config = dict(
    n_layer=14,
    d_model=768,
    n_experts=64,
    experts_per_token=4,
    d_expert=128,
    d_shared_expert=0,
    activation='swiglu',
    moe_layers=[0, 2, 4, 6, 8, 10, 12],
    router_score='softmax',
    normalize_top_k=False,
    routed_scale=6.91,
    balance_loss=0.00297,
    balance_bias=False,
    router_z_loss=0.001,
    init_std_router=0.015,
    lr_router=0.000816,
    n_head=12,
    n_kv_head=6,
    head_dim=64,
    vocab_size=39351,
    norm='rmsnorm',
    norm_place='out',
    norm_eps=1e-06,
    positions='rope',
    rope_base=10000.0,
    rope_fraction=0.5,
    qk_norm=True,
    attn_scale=0.125,
    tie_embeddings=True,
    parallel_block=False,
    init='uniform',
    init_std_qkv=0.0186,
    init_std_o=0.023,
    init_std_up=0.0266,
    init_std_down=0.0266,
    init_mimetic=0.7,
    optimizer='soap_variant',
    lr=0.00798,
    weight_decay=0.0,
    lr_head=0.00409,
    warmup_steps=50,
    schedule='wsd',
    decay_fraction=1.0,
    decay_shape='linear',
    final_lr_fraction=0.05,
    batch_tokens=65536,
    seq_len=1024,
    doc_mask=True,
    train_tokens=763100000,
    steps=11644,
    dataset='wikipedia_en',
)
Below are experts of layer 8 (counted from 0) of a mixture-of-experts language model. Rows are named router (the router's row for the expert), down (a neuron's output weights, with its number) and show model dimensions 384-511. Each number is 500 + 40 x the weight over its row's rms, rounded and kept within 0 to 999. Numbers have three digits each.
After each expert's rows: a language model's description of what the expert responds to. This comes from a sample of Wikipedia text that the model never trained on.

# expert 36
router:545547553530515458480480526527477507508503532454455408495604438455488411495555484493505448493460468528468516482513506467511544506513549564526561493556470567464482541514514488496465552476510489431538475517489474502518413453572468454570487517465509493506479595562513549466505493527533493531489525425580523529506499453488465447483520500499519493542488489449517521516542461556473478438483
down0:469497460463520489519551451481529541461476514534497521534486522522489547485495494533410523515529588490639482507495495558507509442512504496489498483511491514464557515505416416486499503458466539462429478532462462528411579458523532476459473593523564541472490461491479485410469494389463548487506474425470467510497557550450496492454519459453549452484553564444436492510484521543501478590522
down1:518510479505511492543577511516518497525521458463481512501438478528487426494524544458539463481473525557622524439460547465485499467442470373477534478505433534492490510607480495511557439513509525422533469459463503473458530573470524508555494509489504445545500537522535456531480478544448473513487539552483468531441451570486472444471576464516501510447463435487445533550532533488496423464502
down2:488463432465436520435490486517497493473576467523535514581494484462545464490565484517463475527479553540506480514520473549521511487547513490536495479531488456475485519564578514550541525544417456508425495427492523499507537495471475454493514490539443480493391403455463433489557547418541527526472470556469589525498542535511500486478545502492494475495503466449460492417453463496491388505536
down3:527515451489553516577594512371513506500536526522542500545478456450553477503506524546530503535546467483467493472529521405494503453470438472501535487545467453487550527498534486466412470551427482557599503495509521544466521584455514472576508500441503482542538432474540498525532516548503489531436502459511539507506486471533522540478425494545470456478530493523503558453552480451472445561430
down4:507465389475518539552518478487540517463507517508508488486491481544517510573492471486481540518528483453489493452518525509466456474504525538508406432468426430483507541512497475534559461518442484451503559497584524490448457516374506513507456459471486419496479420452477449534473476528510504506546485506543516454502536398477494492490518512531471519515543539527448430472422557516442433521466
down5:480534463494535485437527484541459520489475506437542525558508523512464515564514539502505508507492436478522482564491513518489473449571474470527537443454508484478484502464509563521538473501563569462455570487487496613500540434541498499544541504451483467552534480456534550574563554541445568568491638498494571526518474505450566527408500459489423498523525424490490505484553497532518519480516
down6:511500586536522452503500474485487473477513504518558497505450508487496548495563584490541471512458565431486492591487440511464487505548417477484514467523493474522484476466472489496504469540516529499491526518543471476483525481526551504506542443499445421482523496529446376597544530519534472487481457518586514461547551546440544483551448473524518599522557528476457495443480503487437457491537
Description: Digits in numeric tables. Single digits inside numbers in stats, election and climate tables (76, −21.5, 878), plus some biography verbs like studied, worked.

# expert 50
router:503496554495528507505473579487552491489497517496496499519438460584535479411536516455436508530488550501446467478538571512508510470534499490467596520552552508429491495501465482531532558528542489527515456463447489484538486473489542519487493541491563542521509511562479546465463520521524505494502486499519567491439490468588510466498523459497563541518481433551433522449526502504511490555473
down0:552544523517490533530496576482480488508460547541504524453499494511488441523487549518590523526509571405517520520519486449493486512487511568450497446535478473539447411512603503519534489526525453453515513449389435490520486449522458473482516493532501462546521470504510537462502509542501556488463453520478523436432519485591514470528523594509513532508497479523486530474442530442412527577478
down1:466600552451467513522456580519468511455518496485529436499464447491512571477458497529472556558444509551484573444569455513518510498528460483439464483500491439511475449515499547487517538473575477520451428519422517515562517525526467506489514566494480442489457526512483504612479538549452532423506462511426521517559483494489500459532493476515514527478528491469483426540517511469584535512524
down2:491474466464538548459481521519562522495504539499520504545522437533519498479431541485552464395569509414489468430490496508507503527495522526466515460561480540516475516525503461472440479431523523563562605527538499484535493444524532464451461543480470439448483562472536517507471441546414502526501555463495564459546498482564530532533494513478445509481555485493528509562509495476505525493529
down3:494558485483482503529487517526514529472506516525483520521453461510535458507456469506488479497518499464553465456526514539555531605409516516552539492499436519566561395415499503472453472416494544557414499406482484520534500494454479471560525542473467449455469516526509571536529459562481486459513506493451519475454461476587557531484520514523488540445529463535382523528518499478492552519554
down4:517484536543469498443482549503492560464553541545468513454462408472458412528495576451487463509507494484562502478545472502560520549471456516511515498478481469466547549556480530452485524481428538543449554496574463405551463579551488514443581445529490551511530449502495500512507510498481538511507512593478454478529483503470497485576491444497433572377484458458478476539501492442476507496552
down5:482565490503528485493429554467502518561524504513462514484490541510444483485550554512484484598452469485512524474523519475452451523489521507505443562539482504554518465460591462521514482484544459477482505481447445499427423512514563522516520494467449520529444537433467469504506484550582495525505480525456487506442521480549586470562439531531517477499510563518481502510506492456415527506440
down6:518458476528495502510575471461569554532582570533472495544451475453532478444526496450522459431485540468456489479490448518546445522492510538518496521559497473524513594435499514483537498474483500473479465527482545524505445591488416531507497462482472496541524451507476490521457534540519543455543473536482450515512455536459476442459509453523464503475452441450513533491542527428570477527508
Description: Of and prepositions. The preposition of and similar ones after nouns, especially Order of the, University of, end of, plus foreign de, von, du.

# expert 58
router:586514474478534440522505547523467532485505469501526450548541487493524460435414521502403472499485492491447560511485532573501475518481522547493518438481532533437510554524521468490527517534552494474526432511443452548439443449526553500527467479495529539496492474486513517427500532556467426475477461566560496470524444461552550400464543578549493445487509486507471539472486485572497485439455
down0:430501467509491417565530526499486560507511486463521493515505484461567563475581499490543452455577515492528489472537534572480486480447520542496526462524518494515485522546483493421560509496433499520439485470498477548547544524430412509530512494459502504531575431475529513548439507537495511484476519417460500563505582461452522535496500496471494439486528433434433522474482526535562484519472
down1:496468507539525595447531455430490525479563600456558512469529561586448529535491515502602516481494514532564475525508436474454419514509425561478437584486510526473473492511524432529472470466481495422494514474455474505550502472466460486545527568476543525536492436565478464545470441551400492523515532552563522455496490604424499481496503429476482490479471529481494518519489502532457497485475
down2:522424448547524504533490603408567534443461475510448538639551447532523524534571502531567502490530512458479489557501539513519437495438484575543512453515507425541481507454512520543415472501472557529416499479503482499460470464533553460573504486490547551402515522520541477531490493580466502529469448541534496564558522549516456501551489469439480441401507549445442533468512554498453482543489
down3:488434435446503525426484511515502497558542521461478475533499446451514502463528564479527458516539552510482483535570456503494510537511423490536466541549512537458517551476544536498504445467502468518467562518430506473493516483470474479509487476474534428528506585533528503439496520517440490453490494483519385479553527504460561500501526460483511459490465525541486529522558504486541511509482
down4:455518531581541510441536554514514516484588512409545415519546493534541464532466610471483485439482514540564531483481497431562547466492495571469561443464492513518504491559452459478462521484447456481504512472545462482534488505497501472478511533583494465479513535514421459409466506517538477457546480494487459492427492549551467495556556427559499497510420533572488458504538565441429530572522
down5:431501542511544503511491479498562505563507578536496457504540489503482503505494512487593487517496544482519495557487518442477482516458428556498560399451477495474452503589517448518526502518461420504538507424484524549492485495526549547505499439532536487542513435512458390458444535464455495508560486512474511501502527493437573463460427463468532535506487502489496481506504527549489516512459
down6:442531506515411529464442479509471496555536418473581521508499506445537558447496460450448556452523385511505571441480491500482542581490468459513523493502476446505498530495468452516518496482589493529532508545522500511572514508595458480534499481496503445467556498550492478455506539518566509530515484482462459545492455516575493547542552570543527562557492496503531528493500505627525500500504
Description: Place-name openers and year digits. The digit 1 opening years like 1980s, and first words of proper names, such as New, Mount, Royal, Fort, Lower, Middle.

# expert 42
router:547519469531541419556453495512506533505540550597509353465472458516532453458500513495477489416442531463425562404534525553388547504557485546490486487545547543423545565471475465546494549534538510457536445461498484535475489412485537445451423462477523545513425508524535545472506479538526484522454473498493467457431472501621560458489535549445590496530495388502504540482527546494544513552587
down0:460495515488490580481541548545512515444481437425456490514584511497549539433496505568425495485501457536570498540516488561540497480562455525532472507512562487512516445450503605522474451484506485456443485520504511473547577466554494473558558510507482504485484583498510488548455514549449589522535574503487571404482476513527617495516570517484467480492461552457526504500448460486468568500516
down1:508517478536481499543493458446526476540518547507550500516463540470545440458515515460539470418509475477545528510495525495472554554506456515420535533492495500470467531456554489432565443484442491466440483508556467506468421558451522560509519487506518514499523511407513563453492506491455474438533528496449571477454578457451535614497500415496465470519464479568448508451504604508501459498516
down2:487492508490541545481469534465493505473536548464543498536569504418457422484516461476515472538570456492479505430552504444560483510486476534462446449417512489493472489526488544428446578523549511509507537468436541493528479459459539459456529521528454461534427487449607527495512525473515546493495487483497467507517560463513461524461493559557438436475512504519555493537457425508494494481468
down3:450408511545555431466466493465487498535465539440557512482492483521401493435418505503554501530504498490487580574498501464505512474514496491490505530444467499517493473483571518464483526492502439573515404507533505589484468458497514548515471431526576500475467507429520524454478490536549462512434480558483481507471470506491491460569489487526571478507527483468526573538549511469489517564451
down4:512474528583540533543467471471478515546540614504559495495484442499533482521486522524532493512441521527464450482525569460501465508529572490461505458490463483438445491525547560433456543541428482488506534568425476415562503502507496418543457453522485591529440522498497470496462434456443474568492525466488473498541517453461452579487362504504464495551537515497494516498490604467472503538541
down5:468523564506532475562493449534483506488537498534478497544511447484464515537539487541539550506422636504472529522488523419523483554564477474543549555520525485433412569524452471508471529562494500512473506503468539611418459580540424498503523467481526522524394518476533494449543433528503491462486414526472514476572511593518509520482507598531503536473451505503547437461517535457471502498530
down6:472470530465555555487513561519472581504567546536568577434502494532519563517458441526451531528459516508499517505439564517568507515542457482509524488459482454489522558472484491568506533465498550571472445470508445406571578501511558510489447506497524498486504483515451510460544506479555462568469540545457559502531506552533462535479427572426522460454527598445484528535492580513514476453486
Description: Plural and field nouns. Content nouns and suffix endings for groups, fields and roles, like members, music, physics, children, -ization, biologist.

# expert 16
router:548495544482519431540474476487453494460524534502488417545556477498581426430456542495413440466503482437474621506566484557481493463544472521520514421611544511430582507471454482516491480556481553446546467513499549504519460473502506528509442440499514494534504531520520515450446500561565501469437544507515502471482470459529543489486480586469588463506456462513418489483492482539503486486536
down0:495482496537469509490561542535521455516467447491571474560519530516452475559428540475519453473542499520516505525500531459557525434583472509485505517516540538479487488442478468501453461480437572530543463502526536464531546464516557427505469505479553513491478499515503533468508466568528481427424606529536521564503494509467505528455455392505446516499435481582546508398562474471439496530506
down1:464508493519496532524530560562491444448501540499604510504479435508493498498496584536508522502536579502560475469477532452526426478435556493457468513494481510476499552514425492489568520419551522442554462494463492494519536521524522489587523431563495520560448464544508535448444489444512506459525510536475519486562487554470448588548467514513469524537576522563446560456504437510503467480432
down2:577477518429492531558512484533469465501521501474534467544470489474466498462474476478510581420574509426478560506486491535524587494539465571467520486468511551468463462481535487570435505516550542616473443524503495524520512505467496449479501519534559557559397475480494512493491505559518569508464580439546526446475457487548515487510542498532473451523495486551546445406476513539458574501498
down3:457476471531568525443463484507468478581538505560552516519456463469489465440521435520462502504556502493599405482479516553509498527468475526503530547454557545467513526552510492541591500464472517454538516472501495525490456473521461532429462487513481543467460422397470504443462449496479455530539478474504559480483534457537469488455535538531465579565472520512564485515499467544493566493455
down4:484496555517511392500512534432516504450509480506455522476460504538541456441547465490567452428541489532466457418569441527553505451487525454487535493549541453523500542538479410479555441515570504470479575492419579534457537566517508556475489498576431480478568521472535622540434531454568426522524414500480469523522475544486568443501459468517490580497475487551456512568484539517520523477477
down5:672489489499478450580459557553495457494547466487503453455478484466468527538464469538458516469510530519497468513463536474552526580471458483502525502504501494480501493451471472511488505479472481485496443498488470547483467500455511563467556480508518524493528528433551547472536522477539486524516491567526519479513490487558551556401532513550521546453504508491638521520490517542434559516466
down6:554521457466531486431496492493510471490492486455549489510485487459473532501511551539405579507481490506524493513524422524509490499527424427477483629534540507477424530493515489431481464484484471461485501557465477536580523505549505518462505514509531475495553537491543572542547560461549462564461530497485476513508542540462495590427459497531510430536549478448525483519549522467446601484448
Description: Place and nationality names. Country, state and city names and nationality adjectives, like York, London, States, American, Moscow, often after in or commas.

# expert 49
router:584529512517503456502447568435518514514536532511526418466494505510531436478548534540447529458466515442401570519550461554459554544538514487504478505573572520438491552516500534551543506500519502418563439464513465495474522405514521447482418460511531562458489559526515541483482529596552502477478470519524483483452459476548525438475540516450538450496497489498502549546484466520487481503511
down0:527465424491512499526475474587465451500425564484448458518561460527501531532524569504569517487559434472494468495506453461513531508476560518470593545477504481521481505449506502492467487519554502507496520542523503549456571577576479555517536507510447504507520539558497533540528426533459555550519581511482489485573498465448502469544570470585537472544559504506460530459445545542523442510471
down1:519532440495420487503524424470549494496505464567523520531464453437470494492506460466564508520519512576534426456498509524500493498475474484538538536475560483466499508567441518430523533444515555537459527493543485451501518457533528463498547461461523537555476464472527488508459450501522532488528434561471411497471433501470495534484430493494509453500528497505509465492544543509426516517437
down2:532504476514515499531452507514459547496502548483518495506486536499563426507514597560509501600475608490482520468496523546472448516525493481474589493454567502544445455547494521428541488532476481484532471447431466531510473508441524494518542531485523547585441481466499477474493488485409445478507555488538500499529499503494492502424483552511533480444485502572527494512429496519450463488544
down3:505556435477527436514481506505515458520469498553467504526507542532466425487504484453510473541515537504428489521468476573501548519532513536551487577476486496587488501476391579461587513528507474477534563444511514497524506499512544490520463450480535447422525455522528573421495528569507488518534494538573567536520530525460457517511492485638500445515484478495485546479491474554543492481555
down4:500529497469428613505485579442486521484593480553381477514504440440516475489503518456459507507536498486458452497528536561528544570518505451536527483460508507478533486499512489499425571518455447501435468502475483520448487583474511510490495516568475422543472502437533461518490534447469540484515523546506444474517515504539460495461458515519480525506470416520514495460510484461554571478485
down5:551490483557478557508565445482521509456511497491461440489502446449551460425575489575491444504495492499499519521554554581499481515470492540425484531406536536573488509548468537559502445534540533492563452505521478476481517469547509497535470555574585478519524508496453495545510551521566496526487514464518520512486550488488468461529476470494477568518509460507524530512500431433498416387534
down6:469497535547455525534507533543509533454473569463491472593495559458496455458528464502451526513531509605531447483540497528458502492476487533561532564423535514491568512466496518526454492514516540518454521525492485419512507471502534452499539488510511525435442501425494497535556539505457559512470509492491475421478567546510484441442479486505525438471475476501467522586465480546473402452473
Description: Abstract nouns after determiners. Abstract nouns following the, his, their or a, often followed by of or to, such as role, position, way, intention, success, debut.

# expert 60
router:542510579498535505554469515447481542485500531499540447467520429501542479480526541472418484446466588511451561430538541489413553475558522464553571446601510548420520516547531542572561549502469501517542500500508472502518481490487513492512425467404554551500399578524484542461459519567483418506477451543570504436465486515517520464440544549479531488524515472511478422530470483496472480498544
down0:457462564466539468535475543440526509475416502423453466517525457467514493435517500498520505473477488476428507521536544499497513544513501477580500472506481591502503565509517502465523467544530539466433543548532540449521561431512433580519463442551468504530531505509494534553486461490498542471403510565423424556458449486510508469570613474457551561504534547587503512529570504502481494485484
down1:491550529499458441561458487457530501524488466450533473514444528441535487428540531488565523476466518424414533564526500562436454491436576469541500536560514522494499486496522542486497529474490470546478486445517575466546514498422529433535545454483437486569551506474459557499443515541481429462437494483531525473595462487483517461459492503530503492470546460469530557535487512446467444502465
down2:466543544546473503475492469541533492524500507563483503493506503531491549474502578475487453577425461490527469519547518465471580520518424421494534508541535525563497506489420492474501468531467460498446467526530527504586490489431594534563505480538428480545455426574481478559548519489453446520522469506424517505464510523549483495535520421537526556430479418488480482495511475533478492464425
down3:514457543504466456494483519501488519443532462506511544498519540484434501502557492512449532497470553500493532460487469517566496556500468464575492409552542523516530484519513538462494446501520493503496534516479473468524432547472523534430410474459482520529514501526542496533460531481488537446549516466465516484529554487577520522461475552515483480459466529584556423519451485475586475440451
down4:453539510537492451481510519450523543562474549460494521530534600533449450469478475508487463525600488546522468479480488453544545490514554511515491537519503573470447526436519550465508566496458413468444518460504520461527458543528522541524487510521500521469498511490462482447487516495519424493505525556554524391433526489464483510482579543420519466527497517527560478502510474494489495487481
down5:549480427542443457418515502552456463527505487514507492505541488499531528488486532504437519483468491390460496502461455508461558478459574504496445449427483483504453520549538521500518482464445510479524562589511505505424512573454548466461448513470493522577531451461580509521484457488485562457608539518532548460454463513573469473530500543534536460535522557518505490468506539534522440487531
down6:441457569544539536492481494497561521558471477463437542530491527446499478527532476500529544470530461460452436473497511497459429552548469475474539469485561472449524639504520531480486458493534506525494484473510542480485459490476566482443532490576517467513523530445497491503534464486476518442573523514483519512604492498567503509562483566442513491485516451544459442549511452500557480468505
Description: Object names and pronouns. Object pronouns and names after a verb or preposition in plot and wrestling summaries, like him, them, hold Wally, keep Otis.

# expert 12
router:532521518460514486512479528519477508530500540531505467460495420490530488452546514476433495503465614513483524514599531549451466433514571509540535457559540494410519529556427472512508551457508513509487458447495443502527463480503493531479477488450563533503446479508434535428555524543575504529472471519562506438484541492517509523447559584438519452562461396514467444457531531560575474524550
down0:496471523528514526465532469549529439499511460518577531530479467426529445508513466485482501469563537570481490504476455523573525472404497538457530485474421508540495482461493446497465549409550543525523442462524497421501463536498509529518505492504454435504553453486503546451522480472438520506610489470535452510553544472490582497432604524511464525470469519406556514447560474486502515525583
down1:521541515539487506475535423480515544483524550532451540495526508476452490490503540550505576481553554577478469473473512542486528477442503542549584422441410474521469551514511492414478493495501421497500458460558538539469444464458486484485536460525424493486505491492467579524584448475509452490548482476514478456445522434445492457483431492512545450515466452491538476395437503543458546515502
down2:484487499533514543460576562535496455482536471423529489540467450430512472502507510440476448526540520500458518489556548502492438546562569476541567516569529500519577459472543532499486481565496590585468458481490434573481539503495510486506529477499456478508502452538465528515436513522582548487485514526530531508481497563573438486547532553508517543532535516505488457554487523550482523538523
down3:454503420542512518521527527515448526509557530538502554491430501518457448514455543533441474499500497468510477507483651471526530512499504455460487493518451440478559486497514452494517462471491554486505534507500508551481426566530520469491553466484518478407511485506551492456489476525517494541461560471491565518490525496489479555468486501454528414548475539457488532528569506449494502494567
down4:531517481577514507464441454500390555513453438536544468553527531501451464506498509471515533501524583492599540497521442503423478430474456486525493482530395518458476445545503531523481470512477448478520506541514576528499475541530507508441537556439518541532416467512483473483476489555433520545468518479485493553478475509492478530516534458494540477495485543534468503535493451538504462534488
down5:524473470532549563549466546463556478518495523520427451525535440537450495508424493495480551546528530488463530481511499436548459469520503542588506499497475487438459485568453450483458563388487516554527483525506507476500558465476531491475488461467558488521514430527512443499449464496494523497526526510431490479538532473554470522425504598530441567556504500511546468507635502543476540537519
down6:482439529562490539465495520476421433518518548494516496448527488450558430486569462450443578417479505510483472487532520482505526456510515534568500589444526480510522534458527447479436588516505487496468508462429491535523511473507485558454600468538506404491486464536503481451516485473487522565533464495486455556479455521525480519467591514450500507445467523528503482538471398524468562449449
Description: Prepositions after nouns/verbs. Prepositions opening a phrase after a noun or verb, such as grown on, expressed in, shot by a bullet from.

# expert 2
router:518568537480459427516420561504481564468471556453448452527499458488505477466484518483491424446521534522495593436519479487498508493560505553521525513571492515458507489491456541564560518493500495517493479543460493511518555416462504490558469417543540544515420553465514455425533538530556470537495427527509516501471511531601512513460524569481523497516493478532474454499501539526528476455490
down0:483525490528533503474489576493488541456517422559505492509521637432513564536498583575557518471511475517499498500478568567476527495537432470536570507475556477525484512469472490534556533509567547593567502518555519498487515465526475455548475479488487517466487501560552556528529506535481509542529481459475549443431607485466542539472481465456523523516489500530535535472554455381477490512524
down1:469445473546431465515518502484550489506491513490492441485568482543470436511390550496453558559503525481522495481515522446507451531442503429477512482503543501462504477513472466516523503478508505411552554506455524521426504471486585531552463457516485477432542535507580552498512458506511416530514504486540468553479472471562555494525499477510509448420523480447496480476471500549568517500403
down2:577473535504472436502519469455549577568495507489507552459500451501517504526553527546440478554490487538513542483486493493528519541485545484495480511552539491519543535515480464514481463583611484517480484509459502527501562519479480542504505551564497544485529556512575496462557496534531466497474487486490504503522559485487499466486476480471512599489550474443515474500554451542420512460478
down3:528460446529447511477499488559513565507463511512504493481521493535554452521560496488547490500502507427475529515529537430468460465538437474419559502453518483448435491467420484476465416506491492515503478479504444519473479549444528524508532484492476499466514424536508489522441497438545473466455484562513506477521495510458440461435477462525426536463519468514473471508454528516466523526507
down4:527518487389472509503424506485580487471492447470451515446538507498493528496478555447487432475544521524510519519551535484502547468518546436411446477461467424478491476502560481442499481496487540521488500501493470502492525509477486501464659531433482471450423513493461473514499487537486438523513508464468474522512580532554510514501518488472512478544482487517501513434507496436431548502499
down5:485441579514490512495534465507484502482434464545497548551461480520503419478531478470511469562452522434543565510510506496478515484464436518514519513527539548532596510502470482532467506435525453553524460484559521439550498486519507504491445538542439486424535452474499506524399492481571498467500500500490476451546415530488516445443507386494525524463537509456428493506539488516529487505487
down6:582564495476485454518474468477513553483473467503492516628458509485443466576485532564432633480503478504530497444521522546562524522460496466541525506465485573532500441463526453481528504471480505519458469506492453555431526573504511497575433507515544540544504524417477476451456463486549492475525526516513546462506497528450504458460452497452491476500559528534467492527462442436390459501441
Description: Table cell separators. Pipe and semicolon separators opening or splitting cells in tables and lists, such as | at row starts, ; in race results, list dashes.

# expert 19
router:622505475536538397513445517480499538504503533514575409477500488517591426403463517525507495485436525490471553443553540545447558488485528487556529487497539496420532505494492512551519496502518500490553445461514469519530508445508511450505439427468548578557468543501486537496518519537578437529450467490512504415453505478605501498497479496523493452509487495521471518492528545538586479543485
down0:436502494507455526511511519449516461415499515454478567495516500589500420448487507483501525556560489517539499429508581483524464556506496537495516461460587495500570492470486557533529516459581523496482526434530497463517492486574482531481428541528474487478528511518519470560504577435481510495553491566469416437568490526542552499454468477545461511530447513517406522518455498534540522495502
down1:506547432403558511510528571528454539485426554500574470497543501443476466407469507532425518510507544511531544501525441597491494539437455523502453553467527474499419559495519495476570499510480531475524464538458444499469479445467512529462502526467492546494560497506509536534421498460544479571564492535505473512435499518525490508516418510562483457441484514506581553549540548493442528514513
down2:559543494498533508505525543502497531488482566451546411510428538493515466522489512523528478509503573504491580536512530451514561382512449524501434433515495482555484474434529497469451556476473453570421440433546542480478581512527542566546426511529443514459436533477442502473491414531487523494580504488454503509460459471558548414397514517544502498473488469497565563503456573463398511573488
down3:456453500529526493557474455473567502491606456530406511503495494544451465569510548555456541493525520513589503540523496507469526487530469519462518547495518559543513494471556441488551464497512494530520534495420526518505447561493571598529461476492493496510554520482482490466477446532532455498476474473509544492469485486526472512499550524503576531536575398482415492504538451453515529460540
down4:490511432505494506522487502487452407464531478469524508492503476553481437524560467433509463444534471459492551444509471485577538456547553522427505486476522513496531509422486549504509443453543550443468497452562522445508562557502557497451436517462527489478405425486484482507498512544524561512461450522472507463559461580535502510422545475559487469391575494468413466515441449473471511444509
down5:490432601535478521565550447495480465461573531490482452483423544605511532471483544455491515461462564510511489485508443525501518446419499503449464475534535541507483497508488498485540441609543494468462464537526497520400535392461411508484555472522552377509504505537506510543568521471410555483479447527493480490539508477493597510522476433446469549450499504521518450471532517536479510534518
down6:495445520453541505533464463497492489568552483477550520521492465539535509551498513596508463452513456399463534592517449511494490533545531500575563573552478525543486526400543522467454463486477542548499537499425459555454469512471507468531468518453530496511530508465484533413466489496494393491503496473537528531471436448470493465543508531534539462566459527530393419461538433463474541471461
Description: Head nouns after determiners. Common nouns following the, a or a possessive, naming things and groups, such as government, village, band, album, station, system.

# expert 30
router:481542511508567490450488516562458508543529550501545457499536437558495502448477530439449497401495508528551596481488534512457548407519484486541561473572592502407497431497542520525429517490530557520524409460506493509575516430521558467483445426445510536563438607496463503438546516556599499563504483551574493434429513529517518511526507575476505489481437564487466484462514485559462528562480
down0:544488529493539526556473472439465512475479451498443424460501415493487515510567556490426583480547486556474448535465467489544511443456494474467477473510493551452502459555462506534492466479483513443570475534470461483473501529542484475520484482439518478492489528481490539476501483473522553410451440538508524571489523532512579488497506514569525422479510595459476461562473536546527456449552
down1:554511455516466449523497488492494521518504493503499432479534495581499498486486404517538536518584473418517558502530511446527544449491505465520533455494494439521518509489514519546498466489503563474450491513474512464496421483486462514495510499537507545472490452532450421537491511587543504461529516544433523461466538488482458543485450594459517513495506562525458467564436526488467484496563
down2:487501512441517463549531500481525431477513444506544462478382509456465472538543494514541523464513517540496478509465462498501501415514464472544513504496506466512509519497531493572553539449543486537513544493427401553549489483526480470429524527517476492497476481466459533415519470479499536459470487427428493529555530460484527479545486483453533503486525487484558490457480420511491467458502
down3:490405514480456449533463467507537443456471465441443541551511508496432499461586537448498426528519542470487494497423488532548570480442501474567496476380537492510437491481550507505483481572527476464466483499481445545438488490460514444434450501522516521511492463458557467530450504511502441471480531505510467487576525493475504516515505560562486437519535472476486484524529491570537435444474
down4:505419516551495484576533449477551501518444543519492497469475522565467438477490509471510517518489545519470615518499475496524490507462458525504459551485508490515508482499504493500527573457519496444516515438490473540441549516517463512469537496462499467426567529456522456445500521473560514549482493495508509545566472564437454546543499511512457463424547527446551485547449518521497419451520
down5:516522473501510435439439519463544481566455511563582473482477520492454558500484503437490553500545501530550514517541487511507511510486548459452409470485442464539498544540492424533524514504473549509540535502511482543565542500439505465415528447511536538472509429417522431545635528480505498511528514468413557482546525483482457552509569492429545569539520520480528481502523464508539491534512
down6:482494458457487481568478461446464540580528483509509575523522537569535547505486523451480493557502540522501537446485404447535468482509443583480447465579448486474464470508457529474491542507498444507523470511529527518510556546535466535494473498481449553520521459580482480575510445556501494548468541482453499450567540465517483461470517568532483469488452539491495459504484526486442466573515
Description: Roads, routes and directions. Words in road and rail descriptions, including route, highway, runs, turning, from and to between places, plus table row pipes.

# expert 44
router:534571530453541475553490571539465522506504497499526418503567421506543463459471522514482459452450531497495535541517489508455476463515534574573470445571539543437522538550400512510483521494550492457455467484491506527487426568443530483513492529433542548520452496533460576458551568453565485501503506488520491478536518539541507534504494533543522411522489440550482505512469500519606447471512
down0:505514537506522495462555481457475580460459515533524469480470495472460523494505567549483469483485451504500432523484536545481501478517526535366521482530616478523521552492590488557485488515537531529490527603479519362535450524567467498418490509550504477462524555499470535534463520522539519565533462516531530542530585506521501595545494453517514490501506465428453478513556419471549481494543
down1:513415482462510528475454462553412548505464558455514488516518523519516467503521527504482477441533502589464557499544509591487471485485554489482567557509481470530555519509529570394570408508557508566562437479473510485470582549473555495529501474566462484528547491465501496460517511456461466437474514496502495496513510513495458510520474518488563498495534463510476484457476574538486442525499
down2:522498567602440534533540508545436479450456513527537449466555468475533560489515511561526483494492487578473441494547488470488558524480544529591556536526567539438511458511514527529555538502512516466555454507379471557505560516465584467457513516487618512426514443435472464526522486456533510473411478492492517474460476469514492504525529437478536527541552546500494530482527502510462518605586
down3:511485447494445471394477538559461416467498491558511550446509490508492378549511488546471483519523523490452458444508536566459468481510446444480530479473511499570521512552502428513515540482545499474512567461500523471546549507529466484525484475477426500516434482476474474451483597537471457543495529556490478512478547483524484446478506499516587495536602513451472498464494435496507555572534
down4:508484477482542470452495505466566474565540517534537448472510510501504491409506445493479531548488521484471518501466527478492435527544578457473544450539525446527490510489539595503471506530459492456448467476463452450542559502477475462513511527485497492498530512524497445478550518490464491576468531420510501458544517484557518572565518482496557499474530563497516573475487531496536528464525
down5:458469467463502505493490561473522480539517463541511468513504542488494461563470474528473506475470504470416509461392511481556446511528520510510481502563526552560492510453477485520468551494446442522496500491532530522462456537443450497527468519506501469502490435488490499528471547528522495522461523511537431457444564459510516462474512449480502469534444451550434534524509477548563462460537
down6:473525429482479464455545467525561439525422526502536479505461484469567489440434532502549464505529507498492452523442458434462459526549454481579463516576537513439565476547494488467584519490538493608607536454468528604533479554474479483450513516500515491568479495483483533482452472473481560539485523462517472398484429581524461516566505517492474478521436490448493470555479497525533585520543
Description: Ordinals and superlatives. Ordinal and ranking words after the, such as first, second, third, only, last, Best, in rankings, charts and population statistics.